python train.py --d_model=320 --d_expert=64 --activation="xielu" --normalize_top_k=true --routed_scale=1.0 --init_std_router=0.0105 --tie_embeddings=false --seq_len=512
Below are experts of layer 9 (counted from 0) of a mixture-of-experts language model. Rows are named up (a neuron's input weights, with its number), down (a neuron's output weights, with its number) and show model dimensions 0-63. Each number is 128 + 24 x the weight over its row's rms, rounded and kept within 0 to 255. Numbers have three digits each.
Before each expert's rows: "comes after" lists some tokens at least twice as common just before its tokens as in all text. This comes from a sample of Wikipedia text that the model never trained on. Tokens count by the router's weight.

# expert 24
comes after: "\n", " Year", "===", " Title", ")", " Date"
up0:126132127089111094141159144138126105145122117134122116135125155145112121108114130120186146100121155197142115113128121188081128102131147122123136099127093125136122077126177103128111137122102151
down0:111126157124109131126180125157130135174105114094128103127130076147085107107134113119113121122114123178119165087130135091105102113173146147112133140111077131144140130119139122113116135140161147
up1:110107110140109142065108112116123141142134126128114143131162142099157158130135130173175171096151156092130129067136128117129156105128142150135108121082123096102109158078139086128160124118108088
down1:130160158115117138134119139131116089111120118113151158097125172107104114123150148141091152181106119106156137142146172119111104144107184143170121174193167108130196124141130088101089096099144139
up2:124117096155098094126114110147150118097141137112112127124111084109134165120134103145160138092142146166137094164112100163190102136100155147123094069117112104139147100128115139112158133098181100
down2:105120110144154132127107138130145123131116133118093119112097140103135111098137136124118141111125144157150145144115176141084112141088115124114171170142155116185099116137141114156156113145144130
up3:089117181140145124137169101116130164142092140129127171156116178102115117112136128085150168122111145131121112152141077134123152154137137136151189129131133105124130118091109110168127105089114122
down3:139150124112109093117151177146134114111123133093151166136090172099147097145181146195118140128139115153106111122099122147112136141168143084180121132130122119132165127112072124136133114118086146
up4:123140142145102078117137083127143106099122084154114117172116153091132103143139142129143129158136167104117088110123171152143097129145145120133102139101179123152129096096122116140166120103060156
down4:151134151084140118139122153139124128176150132145093111132097143108100157162114129154148126131100108134115131130133255124104070109162079159143157173100129107140129165147158122113110128120104120
up5:111119141148151115123138123154194163125132128151116136130127095177130130100060102118117171138153078152125119141103144112128117132122133154087142123135145129107117112110103181188120095160138065
down5:122122110119138141116094148103184138150100131130136162117110095131125172091146153094130096145138129167121106132128125111098123149134138113137125157146111138137102114116102137065130152120142127
up6:114123095133118149147145157147129139142178122149127121155178124109146149111073138107116147091126125114102139113143125117156159140153110122124105138088132133126089116107154173133121149140142140
down6:141164102091107164085093138153112112138103169137148142103112138132117123128172100115065143138127107142159153116153138131127119108171120149113128138124135143130177102110168156121136202101128128

# expert 34
comes after: "'", " of", " in", " for", ".", " with"
up0:136127078102170160111085145134124130129121131145132093115132099118116138101125164155168135107129163135134097143145147126159158067125150139053127121139138103072155148164101104093102105095148119
down0:155157130144160097180111131106122126121140151143120114105126092149115147186122089125133156146147113129138085114144229137147123103125143154128125127082116108107149109123105127083155114134120121
up1:129143140186112123069113119119137095117112137123123094115105125130155151139144113152157103123145125168109127149147141095138138140102169109060118121168108122160133159144115162118169115130165117
down1:133138091110135148147144136137138096127128136148119123163160117081106124107108163116113101117157140118116099156088255128150138121137146158146176109123138097149125103122113136127106130133146138
up2:133097101133140120136134127127125150123147153137087098144135110149138120160107163110139091114112167110136123100095146068122112085144129121094181130130134128138136114128136113100098176125126133
down2:125111157111163145110129167145122131082139105111101135121123098150094110123156101103121112152141137087121112124120200144123102142123154114168109162129148115126118125152103102068094142121085131
up3:087103122184128078094097108113130129145122138108121104118163147102122150162099107113131144107131117116126170154127128123143108101132130196122203145096094137120104104103138096128172104153138158
down3:200160112080077114166144114134097146137120139093174102109130157099134093137156154124166136148132128134109098158129210153158167158107121136125140135128121159171125096153133165099144153130114108
up4:152145140140115118139104120113147128118146115149127107089143131101122152121104107135128124109065144130100092138125125151071124145076155148098157134109171114154165101135123147082144156154139093
down4:099136123118123166153145112132120127143156135161098087143155105141111153101117129117138116118085113150142131129124231169140123088140156171128099139093177087113135082112143134141166151116122104
up5:148135150114167128100146102146117141191144132122118127137131154178119090122122120112179115121152161090070165118129108127120111146119115125168119116147087133104154088117157088156129125132129126
down5:100117178111143161173136115151112127127097107145107121172140170154092107171107088105137158107098105107134200085109196143119149164121159147162079147121095117106133160138116145149149107085113089
up6:125128117164123123128102169118173129194104092099133111120161177104153122126123179142128106146132112142196139117117147111154126109113117082127174136117146149126122147121148123149102077106117156
down6:124080146140102116140171162123115118097143145156099141134144116160111148147158142136099100125112158135113136131117176145141138122117103122102118094096117136102093105123097110145128151141099058

# expert 25
comes after: "\n", " |", " the", "==", "|", "See"
up0:092143124110161149127145114069103132136092119142118139106161103128062143115108138135086157123114116135125116135172145177172119149118139134128099130155160108120114164136172127079113157147154166
down0:148144143133160118115138143162158176158111130141132161159117125122159126098136105143118117164161120104171110138112126149148126126180116122086141139135152146150075127154142114145118110155130157
up1:147111119183105149089139139128141134146137163110110116134111100134101177132102151129117137138156100139151086137130140104128131123106105140137143103109160102082159111089157086124113093117180128
down1:148118117098128106119106153149118133099097136140181099118106102107108124132142148094145084158157124123155151128129150105148130151140125109096110163167133115109131157129116130123116131098125155
up2:163120127151108135095123137131160153129153098161096150114111115171147127140157116156137126149114118133117112115152115138117122171141131156103117132119126157066147176139112137136070154132112095
down2:146087118164147127132053125145121122128123094126149131159134129072109138116116089096116136168115124155115129144123063129141179141149141108189131193186137135118140140129164122126145127124098136
up3:113144141101156111140126108150123099121168136120133131132122155125122126122110138148103133143128136112113127135118130113109101118155075160129137130155145131103117128160125133117157095125162093
down3:093144067138121146100138113140127155140113139111148122103152102149132123091169111156126097142155157161122125113134072148114131100142136121116168169126117128120133160123116118149175153120106142
up4:116163118097198122118148171142100126118131147080153118110120158122168138121106171153181103158111162135087091158157100111167144139092152143163135161158103119112133119100119116136131137161134087
down4:141159111085149119113196154127109139128125124147148145119135110189123103128161130177176097119121091119137176160071140111126147141141113111145116103109102095145120090099125138139124136132100101
up5:115157135179114105151126119162111105166120181130146145105107127111121140169110136139091094103134134105143136119090148116109107116087129108127114099139162167143093148115148164157176107118107146
down5:135103131132144108120116140127140132092068130101152075132097129115164132103125106113123134117134094102148117115157082081147126115124145162142135120146147096144085127102125120128162125104114108
up6:130091080098092129153130103145101175124102134147116114131087121094115106129120126110142135095149115163113129143111149091136112117150126126125098138127134098114157167124131125127181095108130108
down6:135140133162123142096161132141100150132132099123146140106101113136193190127129139155100121145093120177136130117176129144146118145112110103123160132126169143118132111136154164149147101159119090

# expert 14
comes after: " |", " the", ":", " was", ";", " his"
up0:126121144089116154140143143108128138148173195122094111097132105146104151117126132124131125141081095108155147139152126135087138122129130094101102122159155096128110174147109157109118137108113137
down0:116142134141122151100157140138183117109087140176153082126092125150111101133077143130196079129180122169094146132138133132131165116122143112117166137127091094153133130140117088106166152139171108
up1:119088063133194128142077125135129109158132127077112127162071123153087137127165106115123134135124113116137118120166133102130114103134085143125076109123135165103174157119159140071109127086103110
down1:125126159136131147151127108183178116154180138119128085121117144125148117155148094126130163124167106164108130121144177135147114152150141155119105169128154109132136156125131150108100133151150161
up2:097141132158108137085162113135091116128148110130149096091127108166133121185109127198129163163136112141130125151150107165049122127140157125077130148105126132140132103117123133108113062196128096
down2:131178112093146131128116122125129159123155148111094139121122150164069125144123136124124165122156140133118133136127123118106166135129137120112125129150159131133061069152126104152186116121114103
up3:130137149156124167142130137112156113133149117119156143097103151132145056101154099135120144103150124137126155141105133096172109167118113139143117144138078112174114110096107172115144101130088143
down3:114103124117147082141098128114120139138150160128125150160147137127073140120173118102117122124121126112122170131116169101146119086115105083164111104124153126109122110103124132133119134123139123
up4:136096128122148108117106112131169097143107104147122161148178104106097111144145127127131099127087156122119117155129100145103135095122162101133132157142124114112104109104112150151095133149136101
down4:132119145136157081103133117094103146146141110148093136174149123124162143094209102103150137132043096155108221111124117131129079127180126026106106156234134131113140126158115130129157171133125118
up5:139119154078145127135173161131137079101101128119136118122090145150177154104077155156109144140114137144147121106090142097121119157114130113112140143152147104104106153156131146142145175149129133
down5:129149132170173140141148121124105130136067118102144111175123120091136131112119141080133109105177128125118130143176159152111136138130156110098138131134161100170112127138164153142109086149136118
up6:116114108123137122135141124124145119154113164128122152124148121140136114086141138116137128145096134154156129127139133148135151123118099133138166154118145079157124156096107094117180116143156086
down6:126135098121134130117135156101080093152138106111100112176149136152096109096145118087100084082106105102100181132140116123114143131116102056145109151139111136102123135123132161135150127135096134

# expert 1
comes after: " |", "-", "|", " =", ";", " also"
up0:133114119129160187149114136165137128120157094156126147127145137090148128116084175116195134120123122121147110083208100117134094133095139149142131086190093133113145149101101130158043162127130152
down0:171102120153121118136135110137092130126123133131121122135156105108109179157108103142130118176121075190133097108146173154139112121122118123157149148119109175131094138160128106112120133118143134
up1:132125097140114124097151118147141139130134127090144122111132087132142110088112150149167094125133131148161126117085129148152131106155128138120138140123104107162187098170140127088134131110108120
down1:168108152132145111100112141082132152143168112131101126174139134139136135111106134113124073117106120107139109096134130143110121082138114155124144161081130109122125163143119109138142127125100133
up2:121146146125116136097128121138112130084106161142127167097137140142109067160166087118106140128138129146138107141120126119144118137123129125150171159119141097100121150095147165122153103148150123
down2:130127155099117121137119109087089157087127120163104181165106163150141141112119085080170137103094135123129137108143105146111102142128149163135128119117143107094114129144122094122155152160112093
up3:105089119130118120118123172150132112187137082148127087162095122136118138153101105137135113106137131122118162152141138108166142148168117130171131127154154091122113135151132103118125152104146118
down3:139116156185153119179118139139125112109149090088154110123064108119136166129131143126143116154143112127132144156125160104161157126162152079136133153125131136118113108112129114115129111122095133
up4:136114108122124154138114141133154083130128125119124179091150134099123150133101153149149153100139078099109149133147135140141146114132149124096114154156141109151129164086120141124134086154127096
down4:142163108153124152175149128079129076101147177126153154163108132119167145138091134118164133156129079147099135105149157122122112135151128109114076143166115133145143163151086110101110109166121155
up5:152149101119123116107108126087141131090182109139126152121166129128105131106143136141137104124129137150137156143145123135168117116169119141142177120140084121089160143161125106163104154177138115
down5:132140113123166139126107113141122138139097112136102148128136134109088171094145135154134149145149129120147135129133147098113144130136124120125101139100089121108115142085142136136129140094126139
up6:158130109135167111133135140143151133114142095094126129130201067134100165118089146182089084092123108157092119125127114136108151103129136120130121128120137141120148112099132156142128112131099133
down6:081185104108116104098121146150123121133113123103164139107146122116175107154160119144167098153163101108120157113156111111120126161157116080097126183124171134134127131132091145127145102142124135

# expert 9
comes after: ",", ".", " that", " However", " but", " which"
up0:132137091125100109141118096133142182121188116128150118147099140116179161163160130172188133107132097115103126176123110152127149128135088140167140100142119129198143145130108124152142134105119151
down0:129107116133124128160076136105152145139153118117163116126089146138165132124129130120122105112103137131118155105089171076111134128133134132139114147167129164151153170135140090113148172128106151
up1:117122120146148119085121100118095108143096164118111135106103114099118156106106122151158112133170127124132125178163149110144146167147144123099118114114115091117155115141103141093108090144130147
down1:124104142124176103138176162130078134097143166167146124120105131093108130123128134158130151128150146141142135139123220154144145138120101133156090124122154121105158156157116152109150078120112153
up2:178145099162149101103130115119115147149099136110122117122123122123092140124130102072124145139110149124156096149147110142149147124175122107081153127150177125167155127115143112100144119142124150
down2:096124112110154090154139141098198126111122180131145127131115105126104154155121138141153093185149104103111127144144147104139106153119096142128113152126121163142124120083145128116153109125140122
up3:149141129108148130135122165133119127115123123108125196194145138119104142125116087118132149136105105168108141143128123139137104141093139096109078112121109168116095120107128141148111131120126110
down3:127129138150094137103163153098125082159130139143147157135132149106136118095158109158109113118126154105130158123140178107117101120106098126090145135148120129147148112134112083107142167084108134
up4:100110092120156128114115127117077176145167148126116166099130141084118131139118132088147159161136148099093091114121103123101159090156151131104157109112164091111152134120095084102132127129119135
down4:118130166125116112173110129126155114161101126136155107140122089113157163106146153147129166139133081158145119100098124100150136073124183103143099116131125110098104106168129143098099134107175127
up5:119117112158117130138108134131121146137131132144081132173153139151098081106119073168067151091101156135108080119165128123164136085118135104152125148129147157152137120129134109123131149125119134
down5:124165118128103154113147163137138133124154113141116089102107129172149132147131131156112115111132125155144126139167131112076096089122133095132127117120089155118084100131104106088109196142112114
up6:116133144162190157102146140129113131113096150085158124099116179124125127157130096163128115138119149138145095128137125163092106110144121115114145133118107135115085110123143150117118161157148124
down6:108119140098146121124172167094109118115123150143092162112134089153156142150147111152150177157143081171108180112076155124117135145117130065132089148112117147106125121120131124140151166139120120

# expert 75
comes after: ".", " ", " =", ")", ".\"", "\""
up0:122173134150136098116092107127120115107137145104141165129136126065113133090117140121126112096167121126115148157086089141173132093145103129126128134153168104132136146119163139140149088097152133
down0:136114113147155171066112105130102143123152112147146123136112110159127124125089150131122162091101144136126140101090107149150111108105097126182146126077126138158127076148136130128123108152091101
up1:091181130111145145152155171157135115124162133130108105111151114123111110122124088143142143116156127135104172167087133145110144110097145139092111141124120121096096121162142132109167096140147134
down1:104173119122141165141156125179112151124101125155133139144130122136104103131151147144155112135134144117141131120105125088134201135133174141094092165134097113136127156137143122109148100135159142
up2:100128096077116141106096145135142119100108102155146124091142139122108149107145142096137138105099146147146117099085129142125133116099114132125078145135131133134147135134107091115156137089172158
down2:148134141111138146148145121122133129084146125125145124121129093083127101141136110130134105118157109151132144130138204129111162153161140126144128162109102148096147132127129106081115087112165122
up3:108108151146161133129126171077123109141102136089141096126134128136139123145134083167122164123098152161144113114071114124077170129114147092148112102125124132110152124080126162119113133144119149
down3:152101136108135110125118121137155130174134145167129099139121130142129109159146134128187095114152155109153148154096123107126155122127079115173154133166115099140097123149114144149168129119112164
up4:076104133107104092076118124142167111116118077105127095108102152151152124130145152133096151124095115133156133118160137093114153177118162114152164099125145134090092121130171153136128153119156131
down4:146101134112117143121132092123099162120127135124090136134112117134131117110118103121148103090112174123154142113098167094143127117114115095098147138149131130136122162153154138168130093143103093
up5:150135088160105104108117110141145140165132126147159147128114153170139143120105158123174154143106125135126080148185099126034134151119105141172101068126160153103150138104132117120138170162079134
down5:150090164112130132127138116110116120100160129124107077131134101116134130145136120112088143156145156128107134145082109114144115121132120135127132117096134128113112081130146145132088178129112140
up6:111163144113116112125122186124146156152087135121099111139134160117145086139122119103081123175153128151111121070112129115124160187134115113160157134115108176142090111106102103153139142137097109
down6:116150151114114110067085113132176121119122129149173142153119096145191124114117125169160127150134077134116129083091144150153122168122177150136122171161104097093157111138109111133136139135152175

# expert 15
comes after: ".", ",", " he", " The", " He", " when"
up0:165103158101160164156101126111116125083150158085150137099095105128087113133136083137157111107110125122097079173155143116167097121153108113101139097128130128148120125126105124088144137165084111
down0:124130090142108117128131162109126141149113163140135128117135118136134125145104161125102124135119140108163175123080213082162178085133112098136134134135141146120135154173130089122136128123111113
up1:113113123118133131103109111126143122153141080111117130139109116131131171094108173129114117172155110146124124077103178125146130103107132130136123132171128129086153146137098105132126089128118123
down1:155119150131122145173145134138091129151151094149132180094152094140124118125122131130142123107138134162143168144113155169146153167120132092136112088120092115079147103100109145113097127144139091
up2:136119107123160099148139160146133114118090123140127104138154167080083139137115118124120130117124145127146104125157110082101134131115132118133140147148140117109133095100124080115136094147125123
down2:120134152154153164134085123117125163147115160158140112106118158144157123125124103114189105122130151121092109112099150108130131109135154076176139143100069139106107135162108132155102158172114149
up3:102115132144133094083157128104170141149127140123130117119118168180147119142127144124137123142107085111137120181100175124127091138118082161092136116142108092117113114150128112099154217137114098
down3:143105142112131162118113125119157110130090095151096128138150112118140129116137097149097129124135114123164111096126160113135174121104144187136136156130148124125152119139133129152099093078080126
up4:114143143103157136135112073143133104173165135131097119171131109169076104082110145135150131143158119110150123110135140131110132098179064134143153129133153077124158149142141107159130129141112160
down4:132150127126131129174111140125161091184173130141158131121166107137143138131104157115137098133138103160131115195137174130135159124134164130108122096089106124141144131134172149149163157129100133
up5:140135095158143108096122137101169105104118142135086133148120161119128191117105154116151144146085113120096110144131121167121157114127141118121177095113108153110137145129092155124117134126148155
down5:148148181152171160132120116115150142089159146148132174147118136163107118073120105134111134128123142123140128127130207120202102119123143132136137107099165111097133109145146145096145108139143163
up6:139122117136099120112145077156183126098147130129122148117142119113122144161184119146156120107104111157115130154099115119154137131144129144130104113117098139165084150158122079155106101161151124
down6:116121143140148124129073103082102136102082144141117157149105149090107124097131128139119164085137128109136197088129171129152146161123125132113151099135105140094128153135122116140140116147142162

# expert 29
comes after: " |", " a", "===", "|", " first", " his"
up0:107126112149153134135127145142149122125099149117076128130128091122110116147131139128133096129120124094132154147203131142129160146108146142043113141143115147143104124110143084093132110153143143
down0:162148088155085154099114104102147138141117146151109141129106113124118134120126169117122140129163140160087060185153105082152128152152120166128153178121147131138082131139140145148137135121156097
up1:113146165150143140138094148134086165164126146131146074115158114167130132148154123155105108134125105121108134118144138140152118124124159137085154130123174124099149131077116143109120120137150165
down1:126155140131113127083112162122110099113102153090121091138113185143125092095105111107098136116178129138175144140120106137119189086104142111103137115135128090159159101137164141128091124131096138
up2:156121172147169125151137085134118112146156127120079100139126191122110102096098142121125164127102113131148149134084117138104133168123112088125097102117114089163109140143084090111165141104153128
down2:146147126129094117098120136153159157112130143159143133136146122183121127136140129122130108162123138120129165142135092123077117130151161116131145172146141163075097134102131145107134113157132151
up3:149134121156114137123166116171110147111148175108120152141151098127115152092101153117106166163070103117121123106135136174122131099113109043139135137120144136168138121115111120098120105153101164
down3:110140140113104109129122134135175118130126136116146132131146131120144109154130158176155125169110124113153163107159128101165131154170149109128121140149140125120155082148122111121157106130134152
up4:077136114152181165136137153120143127110116126167154098119121108151128148109110127099167087080106144098079136107151151154093089130136138148115134130114138147110158143074149134116160105156143089
down4:160149120125150164133139175093080138142129146112100096091099128123102133101140172145172092140161151119160124123083175133118147125124169128133163123155127119183142116120163152129153141168107147
up5:136127117139123128125136121128135185185113112119099130097118114144110171092083137102105152146140124143183110149088130159149135130111137152098157152104100122150086141163108123091140135140123144
down5:077145126099147141182159151127149120098098132172139121113137113160138147110151116118122150123145131132160111129144161117147115136106106139106103164118105165136110107130115117138117160163136131
up6:178093136171123134146126118137151120167154144130197094145124112133085138117160100127134135170131146105118122127164157122142132153131117102113157122127099106134131155155156088133108128117102133
down6:126108148116101139149158148105115153088142141130172106135076128112136100117145143160155125132100092122135114145128131115085081157164084091114123141145146135136145134142111134165125113107139118

# expert 54
comes after: ".", " ", ")", "==", " ==", " JPL"
up0:146103096118100101106138145118160131098136102147152163139164147155140182116097169162111106131142155129114074152132133149160123114165167168131099101132134098145151131165140104104182138160092108
down0:141148138084109151126152134160133100135123138110097151124097179107153085165157194142132129106149137153135130176166177117078141134152057103175154157123144129128124107132142168138160157110116120
up1:168137130071120109168123135175111149090107133147128098143113151135133085092155119123105127089199092137123170156140156118130136134111141127066186140183132122146171095164101139127172133118135140
down1:149133122123109162145084111167102115132120125154154141083146183125111129116133123138139160153137152134149137115139179145150148118101158146134145119115135126150103142106150121123157113118144148
up2:207139125094124105114137113116168123176141124106135122154131168144155146150112169182131183117175146163135114137150127144107106109155114155138135138116113135151162140133123149164145116137106093
down2:165134141122090133099127162087115151176104130119101150137120152143086118118115124161131128125069121142133154145152239136102093119133122123114117116121111136119134104120168094124122149104109110
up3:108140107149195128120126184144088093159150193121127147129140121121139169100164118127063100140133140118131112148138122143117109140126126108131127147112153096149116134176121148105130117138160173
down3:165142165104128114097134109152111109096102088096186130116147159153145132125165113183132125133144072137105089151128140155174130076123108126181107127106129143115112092170121135130113155139095138
up4:149119144136145117126138130144103130129121119185135124123137127115145136151138115183120164132124118104121143126154122122076139150117119173134167132094113133122086149150073109102133114117079179
down4:148096124150162110130126129103086113158135098111149145117120124141158148101135113127136100163110127129131159129158139127130141111115153113173146130134157111146112062106123155153148118166136156
up5:085152123126144167150084103148122104152120083099125126122121145148132110131128112137105172112135134103115143124149138073139101130087145141089103131114129130118145171187100169084143140140154159
down5:108149140138099100124137123129131157150157123128133152154096121126099108142136126169127101152168140150090134149129088116151149147109130147142146112116117152105105128149101138109123140142173114
up6:130111145152082098140107090121109123122110157147094096135144137090166092148143144158144171134150143125140149132125122102147127131123138155124110156141092144138123109123118106096132102101185105
down6:087176155121104137154108125121147140115109165088137135132138104135123129119128142128107104146174165144147139144141200134086137144115107145146113179152144126099123118150084118127127132111099146

# expert 59
comes after: " in", " at", " of", " to", " from", "'"
up0:122134143140151124132129112095120083124110157147109173167117142134169124127129130164150162084112143132156146116152116149158178142110133133140127154155143124076160180154112122113134173158142117
down0:144150143137107126121138166155077166150119151121143130101133122108064117117159131125131100165123134181144172102125146160140116165165078098114162148110127143161137085145177082152124111112127142
up1:179115136119111147084104137102137100150141112090121102117136134128125108121159146108143126126135118152155152132104149116149171150127134174128118139098114102128136138141155106151150152113092103
down1:153140161123140153130107152139093102115127111136121135109143109113103140099131090131121110165105149141147162133081207107131114136141105098183133133105154133068157109139120130104106086101079118
up2:181139090148160135124098175083125137120115174119131117142118079129115128105103079115110147157127114103094138169131135092101163163100136118150133127127157106119145089104127154050108111159128146
down2:126153164153135107130130125112147104141130094115087153116169153097163181140121137121147131148127102150084099165149152140162136107108134102112103142177145086144165154124126128080145133099122146
up3:093085115104093106147156111133170109126115123112129155144152147164124109133087093100134114122096098146121124173117123123137149143111150111087100120133130131166115130109166134120128155128158149
down3:146118157125101130122115089112131147122129122124119149133137114142131106119138098171149098093109130145133161097143157105180123134137127132120146138151155164154162128113083131093104161136190137
up4:113111141147153132100121121147160181108192123150134162168114116130093112143131169101143142102152070124110152141180126123152115106091104141104135152116150163126122135104107123110090147133132103
down4:138142097114090109122115178107149106115141119134133121070120131163133116105120113133124143149144117102177126097142153104140190164132119132125119132163105135117133124136174142142102093139149191
up5:107105131135148103123113118109144151098112121123131084134128136145155128140132083119162130096111103125124113113119130090134102094142151137132108147156082096129121090110146131144160133144146132
down5:135103163101135172148143155120117123124112161147137113156109131093127124127159080138118110143121125137125114120102255156186125126135125131131139137093169085106119101097113139115149146162113151
up6:123155155146140145106115146171140179116160166099110150105123070135112109143138116147140099106129114100131149132128114112133122130120163085144130139151168134144080150143084141148134130164132143
down6:164134106146106093105118132145151086110127108102100132133138150180121153130125139112155125102188122105129172169146123128146161098139108093095179124139103110134097087128128158105152145109150178

# expert 30
comes after: ",", ".", " He", " he", " which", " who"
up0:119110129128143100174108094078138130123106086189096104161127169116146148143135086137137151139148121125098152114141135107143116093105162148106179102120116150165145093074127125141180128121130155
down0:102154157106150122109156133142094157143110142161143171117130120159110103143126128105142171090094123163133123123154133132115128142116134104139107158139138150166116123127143083173117126170115114
up1:132069107150116116129137130071084188129098108161120125101105103162164142131135149098098112137111126187146128132151104089138157139190161113124133134151141109109147109109143159078096132131163151
down1:144098171150123107137102123105134189151124118105119120116097152162087134135121119139131117142111144143148108143099158087131136085145148067133137120141108117091113102131094124101147170135150139
up2:102111121153138109103142143129147133121157111131139118154130114154138143219138121142086119136170145161114123169086132112130130172121135125125138121114088143113113126162161094116130162123161095
down2:144152138150121136134134141108149150100121096124133164124134146075136152119172160155108109141150149152148126114131203138105139085100148104087114111147126110126118176137160122097113120094146160
up3:158135134145135103142120089112118078145149134102112128145123142100158122088114053146152151116136163120144153107081108088123125091109117116138102090101085116123115134121129169174113142130115081
down3:137102152149157133146116099121145115149146127140095137149122155127131130102081090126109180121089143112148104133117098111106152170149153125116135104128141142103135122113084108115119106135087122
up4:152119122138095115120129098127157138162076133088132091175150124108151159168118146104133130124170134100111108115153117139105118151150133157132121183091128125115153116134133132119116155120170138
down4:118137126129115123135124140153152134105125138138102129153118138113143094161134150145120108120138104136151096087109169106098126105103117093144146166117117112096145133126150106117114152093141132
up5:088091136139142142131099146146138122136119143153104135089102128112072196109159141130094146144123116117178153108115120126152150147132115111129159087115139133160114120137133151145123095118123125
down5:091103089125173101119170158141070103092142153155131133122123163155104090139113123179155143139164140106114193092134194139153125110093107137137114119137144081119128142103134137141116111127150169
up6:142145143114134115092119179124112109128184128170138134149111146124133137141145110098099085117132128159148131128126130054162123141136128141134120154111152129183112067122167126155096100091144125
down6:112132177145110152098166120152106110107134143184093119095145143110125108130153129138141126088113130164131105136083191115123159136126144144123156136131098124112128147151121158124091129141093102

# expert 32
comes after: " the", " of", " a", ".", " The", "'"
up0:077122098132121163123145108139118145147161088125141144115117119167170086127129152126122152127120126162103072143169144160106119157138111152148128095144170158155146150120146110119097108118106114
down0:125129144103134098164093135111122122140106158122119159170146113117117132117118139077115131151169124125083122127104255143138144151090111127105105137140125114114127129159135113121117130105158158
up1:116078076129140099136155135114149137157136164126145114124111148146124139141116115179145174135173131103111111124131128123136135139122106161129132162151097162128094143138092110146132118135136141
down1:117102101124128117148123098122097106125135123130151093127138133121124113101155132151138141149138116114144154130148224108140143095162132119142128161079126141149099182143122096087120146144137159
up2:135108133069159134143137163129110124116143123121114093170112113141132091110084122118137151117116113111121155103117116128111113135088114158128161119164140129134132096088134122161136151131113169
down2:073144140186101058146128105138111120104168135139131122112130134125135122118152134174142145135152092152125163094108140171128123146140128154078109133156129139169155161131120088139137127127099117
up3:107125164095175111169117119126164130088173117152111113122129140145139095133139135096131148092155113108136098162066116145078158106127125127130171126150133148122117168104115145107138125134115115
down3:134135137124092118154144153116108109067101110102139131152144139110144134159116150150077128119116127171149102107100195122147121110135150096169101147121090103148152163130138121114113123108109088
up4:098145104120154142116081128135142097115131117145133134122140118127082109118154127117097111102145127125117104140137133148167156100131106101124129119133114118156137118151100153152129151140126119
down4:067173130132129111159120151118188104143090108130159116133123087127109123144131141125143124146171112096088134155135160119140163128180128163117114135140095142123111113150124134109109145104117101
up5:103130108124106133090112096119160158147155126068149162127119142137129110182103168136128157133186149103151129157112124080144120102130129181110124156215155168095128128123140095096114112144137141
down5:111126138149145150155125076065109062149108115128103092098145156131112116129110133147110123090131106108157097122102151140084149136111183156124124099120176155128160132155096124105154113146116126
up6:171098136163131120110107099130163150135137135093150131118120153149136160108075152172127106132130075124148136140111134178154101171121113145099101076084146118130140086104107116132110119151141099
down6:126108140166131119131108134142138163109118134136139144105126123136126151163126104136170093153115141121170163113138182144130121098078098137134118112117114110139089111158113122122104107151134156